Weights of a small mixture-of-experts language model, trained from scratch on English Wikipedia: vocabulary 5779, a sigmoid router.
Below are experts of layer 3 (counted from 0) of a mixture-of-experts language model. Rows are named router (the router's row for the expert), down (a neuron's output weights, with its number) and show model dimensions 0-159. Each number is 128 + 32 x the weight over its row's rms, rounded and kept within 0 to 255. Numbers have three digits each.
Before each expert's rows: "raises" lists some tokens whose logits its average output raises strongly, later layers aside; "comes before" lists some tokens at least twice as common just after its tokens as in all text. This comes from a sample of Wikipedia text that the model never trained on. Tokens count by the router's weight.

# expert 107
raises: "vis", "ressed", "pped"
comes before: "1", "2", "\n", " (", "3", " |\n"
router:141133125101129114124132118118143108121132100152101133150175088143049104080157124103094134063107131148159112130160195158132161148114110080167150138171131177181154130130115152109131187145217098122137077134155132171156112106127112130139136091183102139099125169129147118050181141105156131166126105147112112022134175106178122121111012141103120124113164117143113117140174169155098097086087140155116133138098101123149131100089089093170182125081084142154113126198111123063158146155132161
down0:168105109083154153161146168161101147147135118074150131128072116134121090166144179106158107105232137079114103187178072097104104146137107187134090142094124122130124060090119135118151090147148144117137142168145150126118115114086146149141183137102154124097167104171115121120130090065176143138086155163155057103192108132115076180148116078142098105164164075204176118124091077167085113097128030132151106124147138140123111136091114156161152099163127129118134130117079148144149141099161166
down1:124106113153203120078153107085097151086115101074144114106086151136176157059128083191160109111185154156098130099120122127122178155164207100151077083155159155134115130170125151100139129130173088135119122062128104093096134117101166139166170127080102187142158144123133201159104133129132131135061102162097111138173075090098099112113158116156133168155146169118142154121090061116147100135100117191109167140121119126093127152095153158174118124153135105114097224107086167096141142092112075
down2:113170123110086163109151094133108088113173116071136098154170101134096136124144096118122099163109114086196163069160116101143141127139152158151137183075154160098102107113172167145181128093155132173142149089143132090146126144166189137130102172125111134052112119109128163128086088160130152085104104144123083081080112134113178086055094071147145093181192134152136165092120181169108088169098124060120155145134178144156153119131141068175130205144103174125094108135140117142096085108153173
down3:095058143088116134082129095126145158098141109141141152109072126157135134122178070114154169147160142206119109150138151123126097160161160151140118132138185138135132118107125129140107130164192072114122084161161120086143152160139176074155140150132155127125093102120097097125092089158103040150190151163159077111081137132109125169133179083111143115106140165125120043119061142115103074111152130137052176202077124146165167121125127166168127149159118142128113142147172075069072158104093141
down4:157131077106122142086174142211201136119112140103126104153157178137136088056101102163134131139115078133108125137186086149171114129127167161140109076166142107119138177194110135098062143113136077095104161127119118106143127075104110118081165095157094159150169202126137135189154127102078116133132152161130121104150153061100107099117096125133140117090070104157185128080112127114103090162125080179111151225133116096087135157109138138152174112163073101072103140170124137165130143155138142

# expert 34
raises: "-", " ", " and", " V"
comes before: "==", "-", "|", "===", "The", "In"
router:114092176180141107110133116134144087150128139098119182132230143067103092070114139114085061070095122147090101148188121131098119123138134160182093144117147111119102139091113128104105174097073135171196129140132117123107128069093194105115139121134107153157152145128169124117164142183091144146134113131069106089120158097133125121100060073078185084173107156107129139112091151091095135156147158156085114146132106157135165151141118163204148101144085093175145112154115128168110135213108168
down0:135111099095134152135110155109084115185144150091126061185139116084147119117128167108135135192150164145121123136143057201168136169137158124117108139117129095084076107084105113147084113169187111081119144166144164156139209129130111146094117139145145140161111130166156119130177111124123164095143138128107155185073152076130175152147132139107113154089120121060066157110170119092102074068142168086147123104119082170127116089144185119145097167108171074146088081156094209125098096131080148
down1:143174195146124143181147141085164081140073072098104095123113199101121126089133150174124101103108111119159138136110174097096144142137128161097093130157111132069172096159108101123150179177090110150135150158092164159145129122131141151088136156081200161099093072120107112107077075154131161132177174171178143076137106199170137129157138088124118149121091086092158141171109152098144148138147118135132087157088126103052108102154111172128182106132092171138126095088152147089191092120122061
down2:123123153165147139081148126127170110105138159214131088106134122103110137078128172157140175093146130100183207151114103130163160148098099158139115117139089158112169200115086170148073097083130129108181169168135144129132187162095112096135112127112109132133110144120141151092166108157196150143131160177095133091098116075124147100146108108078087044100096102093131124160161081095110062123170179069093163135136145195125086118087141134121167142136156177133138138090098125063113106104132064
down3:121178174173116166041105052163148109106114094130166133122070106112115160108122067219155140112111154115143088139106130070160092176174100125164107149130119120130203159105104127136141168186121146084093145175118153132113152090068149168096123161102153115187089095140129091104115105129076127096166120158127144105131116141103097113138126088137129153110143130145172140065073128094188110216127090156104163109080153171155123114122160116124122160151156179137112098092156067140122175112126134
down4:184145109124155146132131144109158060120172148100142115154085191115153082119124062101078165127127161146032131204184081179098156151129121162114106104147119106116182126114120130159111126105053157106124152168113142133098101109187166129075097084154152142090097066135177154147169126145142159143156131149162090104124109061123093064063095103155140119149138159167093133126102125117151084146149144182136131141105178156120184082157158080106160152083136113107103129136165142142093125115171082

# expert 143
raises: "ablished", "ounc", "shire", "ione"
comes before: " |", ":", "2", "1", "\n", " -"
router:140137187123096100168116105117100091108120112155113184122154135082104076139096142113161138138112120163005138130165209089106150102147111083162145187102105140105138158165104106162094189113144139138170195086121097095130138104128169169164174134150142120143148139153142104138164124154056129108156113163143129158129136104168102151091113145109125123116093197056047097203158103144097133056137174132145157118133133111123096099139087152145142127141152086164060148134087104103142103151093131
down0:159094108151066127156129128130102160115141063089122128090129099179146120115152074129145195103157144175122096126149117102137121099127117102087174095203157130105076143121181058134136112146138169073133127112104092133182158125158169106120105155085130153096177117185103162133131113093151121097144088133116181094145096052076128144159090104115182084130098133085160124105117114157089104145107141121170123077130214148070124098151124128152174105158155119235138157143123109158128102186110164
down1:155113178120204120071089060106102153151177124174129164151138100046141131140127159129129076156138061148146113105161126152079177098150098111120125119141141099131124141147121156151100177185116141123088172102109100097156115115130136119084116093113100087088080129165139099141199124131113162128129137137144157091179152091107161063117059167196119082134101136139119112138090136081115108179132150107141145142101160167085125181066121090146167133147154117216126164130113164125192121093065140
down2:179102103140150138124130143132136100149159048134073130150086102127095107150137075139115102115095156145133114124134128141145137073156100111123051120078096144115129110144095080153126165191158138155143126174061141148156113161093134190149128129133109188080138097101170185133132175173167143193095152092153110128083141123140174132107138097095137150046121126120069083082094182116147133194092078120066127122124092139156188159155129080119141136092177124106159141152164103174189145141072147
down3:135213113139131136127114081140121142124119121082131164120082114121121151140103124107117129154140124125173166090131086085030112138152072104104126091144159135123109104031134070195144126176120140081064068106096148207126138157139099094175146117101153135148193212143144132124066121110115137150145170101140140151118091136092121123108114121137152120181117097126106155151158137137208129143132142165114163123137181170120086174077171143104135129178111181078119129106091117149178122096132074
down4:104173142145115141099126075138140114150101153139109144161183122137080128193187109147146147133110142150131101155166134141158110144074128135158130062095093095109125130173109128113088159146172134103093171061132114127129165098125079102104096198117189144100155146185082113137185191120183112165144106111174072142064094083103172126128117135125128084085133192082162095124136121107127109142131129142154149094186124146156116061116140157175145086073134110168132092167057059123065139113142123

# expert 146
raises: " force", " army", " operation", " murder"
comes before: "-", " ", ":", " S", " Born", " D"
router:142138127244147153205116111076105095182119128098134080134163121120186142145083184157114050138127156094105069129120153089153116114082159154174120119097114165114098134126107171141119132085148069165139181096140143160239144141105165142133163098128080151130107140117143106162092144147138153121098110079123107112135110100108151122131111138099168115120082162120131164117117122190070100106186141050154127077136103160153146129141136173123137112178150093096100097157103136139122071172109103
down0:113087187168124136089144145149145170165072143126126087154086122139127149135137177139121112084159097171154169146149165136117154148118108100160144177204137135128092125113074117118168104086069161113153054160111101149133127108175110139194134092139134071134051063155141098102114092140121130139110141078131117071178138167146096155161092108167156129096107150221121177154110104177143084085117078131175146173078113127123111084153131103054171100129133119154135116052128152137117147121145146
down1:136188127121108149139090083108137157116172162165080125151116092096164091122049046095084064123130145181122101140129128053180144112127115155096084143102164167121186149143095173126173091195107090170083103150117157173134128164126150140112105176120145165186160164179118123135064103112108140113108150103215142120103153081160102106125165111142157087075177145160116096094138089124131152121119098092127154154120132103129115133110136082138120107113158099170157184156102098181157160093089125
down2:088093112116165159105097108114168128161133148195148122139122099110106090120134123135116136080136139121178125150110163203130108112080176087093094114151122111090146149082073128120092137080122117168119133141126173120148044128208143132088111126146078145155153125068086114156157074147103130180166101130125132139162117168139068081107108191078104113085158199140101077134122141144168141115164205083132142107143172075151100131142124192149209101111131173074106155129159131151143102102140163
down3:154124127109140114156071149157161175123107182099092075121076085139123111149138086210190160168148149150134116162126143088092111142154129186097061165118073174177180131137087140170115159110156072145117145113094140114183123197152110104103173155169128141132082156051109146106128183115101089076091196135082111082086122168139115103108136184113160057124136128125125082127087078171163138110114081123108125096167141130123126177102119123177125158130157140091104136100166126104142131101143122
down4:092150127180131111173130080097157110098101109172118120125109125157152171190166121157112168190136043114109143085167140113193187097133122138098096152133131146168163138133070158139118095144108104070146035184108115111076141184166130116070081137115158149169144070087111111090118143152127135071132176106117150149169121126145145110132147118151184162133074120121138119092115137126084172075146139226121127127143170143153106114147121126106142032134093106125158089119079153112146147119134115

# expert 92
raises: " =\n\n", "ges", "side", "wards"
comes before: ":", " in", " by", " of", " as", "\n"
router:145075122148113118173148117117128100139126070125105148105169095066119081104113174113147100143111131115125064074089153093083156063094101126145175168070102145154144174196094139130109200154131140210126169093138161148088130108105139116153147138134163080095126125107074081100095157122164134120129129151146149118158097119119118122132102163127162125083139156108076105186255154174089119090132173113141143126122146121167107100124125164154177121085146126142117118139145133151155076166140135
down0:127137166186111131096203143195121093089128132108131145172087117110142099143068145135125153118106097150135090119098178156145150132172107160146172168158085189082148111144120147123097092100143087118137078138112190156119108079162124102042083169106115091105135135179152095088130102166170092124145076203139113127159126123110104169107150145147094130162146166127126154139110124084167173112195154109099116112115187132126160103118170056075189166147076123084141110114062134117110076106140140
down1:193112109141110091185121136151108149136142081106130146094129125136137117155148074110121161154134114147131128142155161122169101158084122134144121144085137114094116152057119133102174131198163089118123136124135123117094113128102146143141092109117122108133149124106135080129167221121179085099117058147068127222132150093179068120135239151087074111139128150172071139168163166134136144138180086078106145154180101123122120086111137178085088087154165112180118136125152108075101137160084113
down2:136098135127172122117114075137179169149086174092200105173187125125162174137121158085118097178108085099135120069051105096130125096135120184157115136122080099109133116172067149116138188139095172100069155133135116135115099134117125115136079129139119156110132138124137151147080092144097117101098160149087115158058137121121132066140122223174132148095091144133075100122122143164171150139120162172166138153167082118148087155183093140101167137109101148160138097031144130151108177174124142
down3:090187143122138127162160124122044091145176111147142157153111147136184141095072184113161167058178142104121174069081109117120118146113063148141147108142126150069143086157128097087181105159082172142186133145138103108129109148133107206117155149085080095159113124175105195141126142133123154084172183142137112137124087103154129122070149174175111106113097113101104136136145109085156112067074196106161104116125126129114116102074150134160124112108099117129133085146104123102192193165123121
down4:175166137107126144108094186156129171095154105116148156137119083155127131140129114134117117179151180088107180095107153130102115126090106084131054146182140122181113143175145134148169092105117127087138079147129117190127202107116184163036186180132135151153130133152130132175093143138119111153164112120174086117109120130140084057132168077176100136055134118171085145110133074109111137093148105072125147156101108159084126107158157157113139171113116113080138108059152124155156080094081073

# expert 118
raises: "ever", "nam", "ounds", "ears", "aps"
comes before: " to", ",", " of", " and", " in", " that"
router:119155167124145132155047205134083155182062171092127145099142147110099151100178163096135117081123141160089151115166141143117083099115153087151121106130163146191144156116175202097114107070191128096130077095141168119123117113144099163146104119168078100130200118132117137119134153130070116151085132158133155163100112071137130139096138120087083163129122177160097133123099147115127135070174128117146181147138167079160100144084159101119111150162082025101114167132109110109154129149142185
down0:140144097129106114119073133140103170159141096070110137091115109177141147151118124083123187120069142120101124123143141084163158147204197120104109101148140096129158101170139182145124105119175077134120078154155092142158147146134189114124110139082124105187105105178153161048110104121138090125138160090124066119144075138105096177068209178186133121128089080135122066110155133090153155140134158171103143190096147110154116116145141094170123161127147133101121120144115189063077123094099170
down1:091132102066161167126164150172109168153141128123078097126169218085190138157092107070145098166154145144112158153130077160123126168110152182192094115125061131086122145147111139123161132128123155164091106136119180122088159148107200125136154119183092181101120093055156074125117171133104154128179080157139111135097084121087137113070154123146130124174130095135136138083136134118137139094094092158162096094161083118140123120111132126167126120208124075124098160133123143107075112103180057
down2:124123150127163147125053132108179102131154152085169087147160133063207107111112150144109097086094169110157179117131095145159085094135070170097142112148144093156140107113130201102110144124093140090107128070089107108164154153157155134129129083169150146114105138144105160163074082124228097159159164084124128146127153145150080172137080166090163071143125160145145110099051128124114136086110121194119151086134095170109098194126116114179102138117121106133092081156164163134147093105163165
down3:128103171144152172105083120072115137153173145111141121117098110186125194121061125133189102135129074102126107128182135111167159162108178047126142114163172089118101156087103109132113096143056113145115148122139160154126123091129121116106095164119147130104098145144132128119082117120119068109137131169128113102124119196124157076142128081094155199160144088115129185145145197153139077112137136155111130123119139117105147114149204128140174096143159092114111133066114100092172229039153154
down4:190116156108088129099109104181124114136117105125116109153093132208158136155085059139140085104047053147133102129157114101110161189178122157104156091126171126105157089136145145151115081164148105075082178154053079121159091121121146181176123159113106102089171135134083136157096146141099137150080116128094142104130142058140126121191165086154137187125143129181143153121106131074171172177114122103136109153125121093107173151116103119078102152107118187168134115136151134139074180130168115

# expert 147
raises: "ect", " stories", "ans"
comes before: "-", "|", "==", "The", "=", "In"
router:196137082223163034134121131047158129159164120157125107146217113100105114088082195096082103164139029090114122132091143131039136134112087127118131124111146168178115117133099146171119133137139143142154141116153120107107144142117145115134121107125112093113171126120129148079084079152110166177073128137092165114122106147145147134118090112084236103080142114130162144132154134135143136141147155092101085091105123151155124135115124141156153097088160075151150142125135115172140140182127140
down0:115139139135107115154082134060087144195120112151122118111190119143172110132162106124136175119157100103081099167084094128088105121165142108132133129064117153134129140095102144110116059161150144172142179092098166168084134143180142184122085128152133077136079121106185154168084181184121142061169130144154094129064152125139097023092130147130132127114203118124111189124125168102113131138105122164128116125160181083212168111162158101099087156074124098139117113150137132125097154114131127
down1:106089112135057147115152163163110099090093135180132133143090189097132132091125185156137147169146101126078157091111127153144118106161133174084127175124132141152131194131098086116135128103137045188121131157211091138135114084089162122210201134131151076181123111107157128112100161158130147073147161148120134122133080108099116101150082120116176104101117137109140141122160134169155083085138136102145143137142157135134103089112104131098093087074148172106104104058122215184168141085110158
down2:144141157121083197110072189189103080099132097137113093148108132142115113110143106149130173204121132178097129057182103182062099113112155159147145127124095161167128064143121071152167116106131121142114114087130055156083094129156137086120160122164159149093142108113131129135173181122146110079145130127107089208150096113129182058127108124092156133111133100161154098160140121172082100128132106111161112202108149118101193106117090103120177194145164155129142147086112116117142163120131078
down3:140095124114122150087155144098123131061114117091159094127143163095108181117179132172128160155147122104138178132094090124123166153169118089134092173119176119108138108122102130122132146203119159162195132124171153107122097096148114109127129142063168162110090126087176104142114044143134096103115089144122068105174072136130173100138112118066132159156114133170091158087051139127176122188125086118120128138108088166174179182134114067150232135074141119118116115128176128144135158085170111
down4:125134135126107163134097134179135179100174124155148155149066112118147204145094142137136076222189147147076149135172127133115141112140134151142134153151132096082174104143146107130135131103160127120158131152106089154163128141171111114136181137119105144103163089099128116106088106120184133153091126081112103160109135086074098181156162100110093165084108124119131143171161099069131093039078184126110116139054160140172076083088202143074148144149113096133098145089119127090165137078141067

# expert 87
raises: "ways", "wich", "les", "gy", "quarters", "way"
comes before: "0", "1", "9", "2", "-", "8"
router:073139108152177071204129131114162161133176150124047095114158102145088119156103182152075151151151096168116066106147172140137146129076158098113182104144166139094131139151145136061079128058143156138181143106130132150189119114119170121111184092206084110121113121056156134118122188174129094127133114104109115152137105108138098152136108158076088131125074099105168130182151134175099151083124153091129156134115127124129130152140123121104127112130132122152113092183115184159144110231120143
down0:129125110167152109068152096144097163138129139085079099074097172119062127096149095156166122142114147170144124155159144138149121151150145117100159186166124090086196083177055129151178143078118100146131084113143149157155171131077165062115125169148114147146120120100153124162132132102157107124178048102032112095184166154154100158155165088135111130111110090101192119144136112120108120139129123122128124156155113083094084150104035129157106137137157202177094115131147155103105117116151168
down1:069098099100115112127156129118140126112115104136118051132136157173095120205146147176092127069179099142153165120161082176143154168112164088121111121135108164112106106105163190099156147130158204125119091166101134163107128102068122126127133091118175140101094149123167141176118085171124120135116165099171154085105213072184168113087123106150136142217082127097086196105134125125143095088116083137107143125127148155115150114153138154120084155045121111144096142150148108142115144131044140
down2:193099115162136123148129110130185162131114167078102129052189063140176070107123120121143147129139114108135059194123154065127125107143118161141125186133143176102090092132104115052124144173178077158167136091177124128128153088118165130106135114150121120082201151138085164128175142145097166126139142178162146129154141148104167087156141156153163161082127124084082119135090118106096134167148136166114119059125138100153091100119157182087078147107169149114074093096093125136121091154065113
down3:155107161138075139189110097125120117088187209139133167098165120112155114134175140126071111088167099130139098111133116120078080146168144046158149192109104151134144186124162149110119131093152090158151109078136088162149164127061136072129135045158104163135171110151116116105116114156137125118149139111113095079160109151102150068149087186072125128094156160120118160160085176126085098105090142133128141187137076144123165124143161147134106164074067095151161136183131174135147158138086100
down4:095130156163161134122174109074091142163135094079170175135108104147114160161101159119163158131123120115137153171156105114115130162147132125136126126091094106086116103099145140096108101104110094173132098138157096084073105149109101084178192128146139183140167126095142096102153221116170163077067076130144189053156085109164105126163125176127178125142140132099125180074145156128086139150107124067166133129099184143167191139169115076119106133141160154103166134152123138095046096081094096

# expert 10
raises: "ced", "uter", "ward"
comes before: " ", "-", "\n", ":", " (", " /"
router:108097097164152093136154112146133171143132119154098145126125124083056048096108227109161128126120111102126135130101137115147154123145081119191158144131129126092144197145131110128120161170211144192123155119179166154133133112145159133128173114176112076117104161124121133122130112130137156132092114114138095078105165177146122107112094186124126122085146207136055119134205105128080104092077176125134138122122085112150143087126133124131121093013162072090099110154126150164124086134108168
down0:128095143141146129072134128122064157161098072153186170084136120129154114141062141171123145100153102149175139071109155122151136136047126145133033119051130149139149125129142179063168116145149094100142096105101173100139172116068093117168114101147176123096188153133146147144079127130154148136141165143134055166129110116122137109077158128086174154086081113158055181142134132106130109149120172124097142075126146097192133160142141143173124101072092187127162143154173146138111140128109143
down1:139134111111179095124078143119172085173134108125138159187122088127098159152155151081152133122178135118106118208104142150139175096174158120154137096078153127158127073148119158109136144071114165139146121180153089102102122126040074104162067158155101105104128167147151109174153107169135131062090124134179090166089100116113067150078109161143114101159142102124118094126127042094138116085111146151105097135169088086105178164128110093193153139171141134123153173080160123181110132185127146
down2:133133145139119113103038116146179167153138115087104099109117166106148088180180083182157099195129113067146033156120133162117131215110181080106124138154118142110129137187109119135150095155105110105144111136094087123140091119137085115111164158082170179146110166105109135108205103104149117164125153096083149066117108124050127149144120102144149170086131086136096110131147116082123160117123137162152162085119097154121148105092167136176087185119148096150117146144115179125190090122125172
down3:174205106145075151125150175147154152095123115148163105112204121070111129095156134101137069108110114126117175107108098145107162072174157104129107122117177105104136208048203113102139148123141120106104184146107133182161148090151169155169184108110049112142093111151119157103150114121133175102098145076161171160143146138052091138132067108125161139099152129142173089150136073118106088118073154101139118190102137146129141144113170115091111105089111095155111121141120121154149165111080161
down4:118143160079135097113156055099137115077177115160110169143134097155159120160106105152083136173143172110183125071145189133126117092145109172152179130086094168157164096177133180141140168152122139108084131097118162147118143068093093176108189062148120141047087132151099121070117163122117076084132096095131139140115178132122075150185119136097106130117126088174163109153134168077130164191136150162156090142107141143124140115131129174090118127150177117085138138101052089104137155087177115

# expert 71
raises: "eries", "ery", "',"
comes before: " |", " |\n", "|", "1", "2", "3"
router:171135160214095067117145152154117165148138142111094145084130089100123123193143215107124109101135090191104107048134154109047188145140143107120117166102133113097178125159138138121065171123155120180192114105155157124133079149159170129181112143119157077067135109157134094094105184180135159150124140136115163125109145140114109122088118138116101090123144143100139104121136090139079091115169150111172113116112107100153100103098101131130152085201145094092073101086042112121155114139135129
down0:102157141144118070102137128125169105137089104112102077152165114133135131145139115166120211107155120121097129057087172142100128127137150212126143156123136156155125088136181165094162074106144100145114139180050154195159142114109061087095128085118126084121089147133146124094087151145144182162131149154096122082163111088110148127185067122140143092126163145159114157129147128104179112123116082120073137096084120108095203176195187097135121113132136097122150082122177105123123099113177196
down1:146143173127134148154115101079149188143154092171162106147115121096142157134087161083162124150136106177103127081081097120156073124098076126115145160157122140201117157087110177157124085160114061125142156151146082099034114113115178086169126159172155144132147172180148093155090130187201116105124112074110126122124112160155154146107132124168155114099065163120098133146117196143192114103149132131099140095115112124147062053155075134108143104125128129147152068114148119086078134141177103
down2:197138144130042183091103122162084143211145113057132139039137114105176119113101091135115190148102159105128091097167187124094177135156166100126125064109150093155188087148136099136159154168067060137180122160130150139094109125119165127143119147064179102167158094153104097118148150206135160078144141150122107172101144113084077141131109132142114151120126133115114149105152146139149098159135162163100099148121095106141144110105150126085126167128140151139157116146044111105169097120118113
down3:129213170132164137159172116156137134165187122075133161154053123140088152115132155161105114181114134120162111154157102111134138162138118114144125170126122146160144137104133127128134143130099156111119130132117136085170071155166086149151149061155114063075204107136127163159189138108100150137170100091157099095092061104153146097127146104136081163096131169046121097116122077078132110086140189176087146127124116149109127139109129062102171102141114163200102048076079140136095111146137137
down4:179116141101123167129136114156144144182157085112086136095124108151060130147107120102169154173109118095155152123130114119171121171058144137169160082123112155116161104119141087179152169091045113134134165216116178111174081054128106067115105130145130130132155100142108182164125076110139228118121206091130145142162129156140135116153107151137110142145124039136106107134106155152148122096133122165090086151157099123025138146120099124130153061146156119120111108086147133153121120116153116

# expert 57
raises: " ", " and", " in", "-"
comes before: "-", "|", "==", " The", "The", "==="
router:121116123200187053137105145084151142142153132148137121151215123088078126085073130038087098126139088123122119158147108108106120142112161135132129137129157144178124160141151107113112102069115145158164140120135102021163107114088146114102059062140108131118148195143178135117150162131095199168106127112116092067106137131121144158070148117088125123141121092126166121107127161099093136116210180133078102132118100117138094135132127126149158131155114086139158126130103129194170138172182166
down0:135110125102148133079154087124114062150130163110164144126105175179115120128129122185131102113121156157118146202124082111067103149159083140159105102106095119109165117062151099094165185147056195104159134167091109117091108132063128082148124105116122080197120145116153109138177131065136136103174130162099140081101084123157117142175103078122168105074086123146091128096125183094147134160070176215117101147146151152131154159144178141151122092154145093135180120137107149122102163164126172
down1:102093129158108104077202127137076096147172078115044127097139107082114171124186120118135119067153083129122147106096085194172083106136121083133126158057119130104168166116111121068067117124137147149188165078154172119066138117122096136141142156119106157177107149125181124167150098133163192179137082138128112123132114170119138136165149096128140128148167162062125200106118167144078122148146129082104156124135099169103162168153100142155162133079132103187144130143118144069167114112127094
down2:184125117139146126138142127176163141129135078113133148101095098209133082098162072133240075123151106096122139107148166070134055165144090128183134133090126141106076156122061108179096142144114127112067130097112127187182098154137155092114178157181124137113153140145109084115089176097101114149119125149098131146101109126064143085174131156112127107165106149114168102128176126133102178130093114124162148162090128096130131154115108201096094127130124113124127068070192110106159167116139174
down3:140080075072128181137139054178155141123161191091158129161077169129123147057152107102123132117114093115101173133105105116097184129152159148209123154143171145095113106187154100120175135124140106134119163158123139103166121145113166184164173117105131129152239106116105133112131095129076171171104133116152158110123100113098156145088146120083151181077116119178104113094086099135142137075135154134058136114168135148084153125151147121079099052162089107097112098076093120127157127152139140
down4:145103136162133071127173112081135171124120150142121119119175068118127162152094102053104144123167119140139095177138158174107170113094094129140128120184160191134123077109138143089139169170152140144105138144101126067138114111137119083052081160178162118105138113063082149137111111152148098114135146117197145109135172090137127152109141176103059140127167155130134123073155201128112124085160162162168109146157156105056101085150178075119178111171142089079129132102101069177101147119106170

# expert 29
raises: " as", " -", ",", " ("
comes before: " of", ",", " and", ".", ".\n\n", " in"
router:162147152131099143123109227056106070133122140160086123147148125114169147082109145137091110077121134140145108123136106151177096075131111132140162154140141116140099172145200136093090096116135149075161065150150125156182110059152127130114138092114096059116179120133161121100108099105059140143129113146119146132090108110102125122107162059160111135088087156165079116139187135118130117102163166142147141133120210137160136142119156128124141148161083046109083232148125127107160138133136196
down0:089151049117118163132127120162146137129209058103145088092176112114136144103140136166154116188180137112121131150171151129105121143158099124168132162084141116133084069205112060161157174073098107125160132156114133138148151106143074109162116126151133143119098127133187101116156132030127130119093117127120159102149199138156131115165049118166101095120115130105158135130106168154191141150104091196132119116040100151107136159134130129140168119127143088149100090054160089131107154085137119
down1:133097116152118148109175096105125110121151143051122124134103091097108147070168157138123091120138091145134139102167100139154140183113104104064124124205115140180145097212155126088142108138039134134129148185127113150184093140129098096104190072129106164139192159116160125095119146172129138129150143093100153168091139125134078125075196104093107095109081156093131117144198167106107140062138168153145151097133079122185137139125172169135135092131144085113142109139091108055107140140190128
down2:155159116143062120139167128143102113050198110183111137138106211091172096112114092181123101130035175151170148133115085111090131152106131134113106136155153133129091154113119097104120161159128153102143062118147153217165131095155149079098104121109110103104182080145135139094112099136113164135147126102178067163122103136101133153113124151079131103128088130179129128095166203138112157115117168177083220136121172143081134127111135138131098130133106133138118072165154123168103123057145131
down3:179234148088176110146157123101124178169192120104136080113105142153136112127126103202159121172123139143114145112084111134115137147132146120099135181128071202112116107147162105171116102136087157117185116121135149116134154126105189103161147087117034098143160128118105064108120146068135104128085141178156092129086126133110097105151156145112142104108131117143117104125067130113163023114151175154075137117099130139132128140098172149090108157138068138151182165151105181147111116101137062
down4:060172156170143096129118108103104140145082145141189064122134145156134099086110156188166128074110134163137156185138114101191142133124175118126134149104064107164177098125074141143134109128125104148149107148106137128099092084142160164078189101138123109150110128016134087131178107126122144070141110042155129112071080193187131094096154143165094107074137089132155098139137085169194140143101126154103157163149137184126117124124115113132120113121114136132080148125102120164148115169183155

# expert 20
raises: "ously", "ican", "ouse"
comes before: "0", "9", ".", "8", "5", "6"
router:124144168115121124154048205092141153122123153130079126187159126143113107081128167127068086151136097163123126176119166136081168100115141128142131182176128181111093149136153086130096122062129105090171060142177104136165109097131172166160118134151133070152165149112159082133111140152020136159113120142092100080094101144168143160100121103133113128131097131121199110119109124185107121105155135085145047119127159202162123147112104178126124092141150054141118132151082137121124159160100142
down0:144115092100133097060120062172099104144131146128087201139086161061134167141144117152140153124088119140215168104151120182151107114098089123068162136112094097097116140161164145120139116124058101096112129103156083130142169112081143124059069121124112198138147131114128091164086117099117096158150122117117130180154143144168146172135072168160148107167102124111135099142156152121091104097137175124158073130127130135174144161063073130157162141179182137097173204141111118135166118143069136
down1:161151101096145151166160197105126144129132138122073087103138120179175093168134113136125059095116180142106107175193109083132168122097145125149113129110081217129172192102108121127162139137121169104120152118169135096180129084161111147071152118144150115126124129103146158116122115151048147129141163177153127082142127071143127087114097001141126123148123145136071093077132175101111121130161106153146129130078160139121144180138126114141119183130093095155104155168106046122081114143111150
down2:092060179113139067105107172107124107090130050058155133061139135152076148139214089131064108149085119136129125087091174141142088150149130155134110148153133101138127120109137126149109143139144130127106098122085136129108148165056159140153170150159186147165115132131190209067068092123119115158147097184130140110156115163088097153096120115118143136129124094084054143167163125183140158150082086149200112161155157151117106094120135125116142144093162152121107137153130083150136193123153102
down3:083027102157156170114091082135090149084151135133207157069127147153121123160188172147144140117143128152124161154153157127167186184108145084168118144101133120109131148116101113108138154109179139100127149109131117116173146151087138108170145126087123125104130126180143115123154027092097115117085124102152094097103104096121139162130151117109125136152167117146140155147131095105141122134082139055114066197127131067128139100134112149125150114151176156194056066140154125092194178083095089
down4:132092131116131155073135199111103089133088112149116093171123171109161110122105134107150127131168113141141166155120085150133122095114076096107110110123142127126139115103111147115134069164163118153150170109114126155134167148153165084197172153089147130098090023159090120180080117117154119090141142156106147088149116105104132073141104025148187172147131111169147150057099187085101152115058118102132130148138119086078140143102160184166151121087138141192145136163107131184174148113191126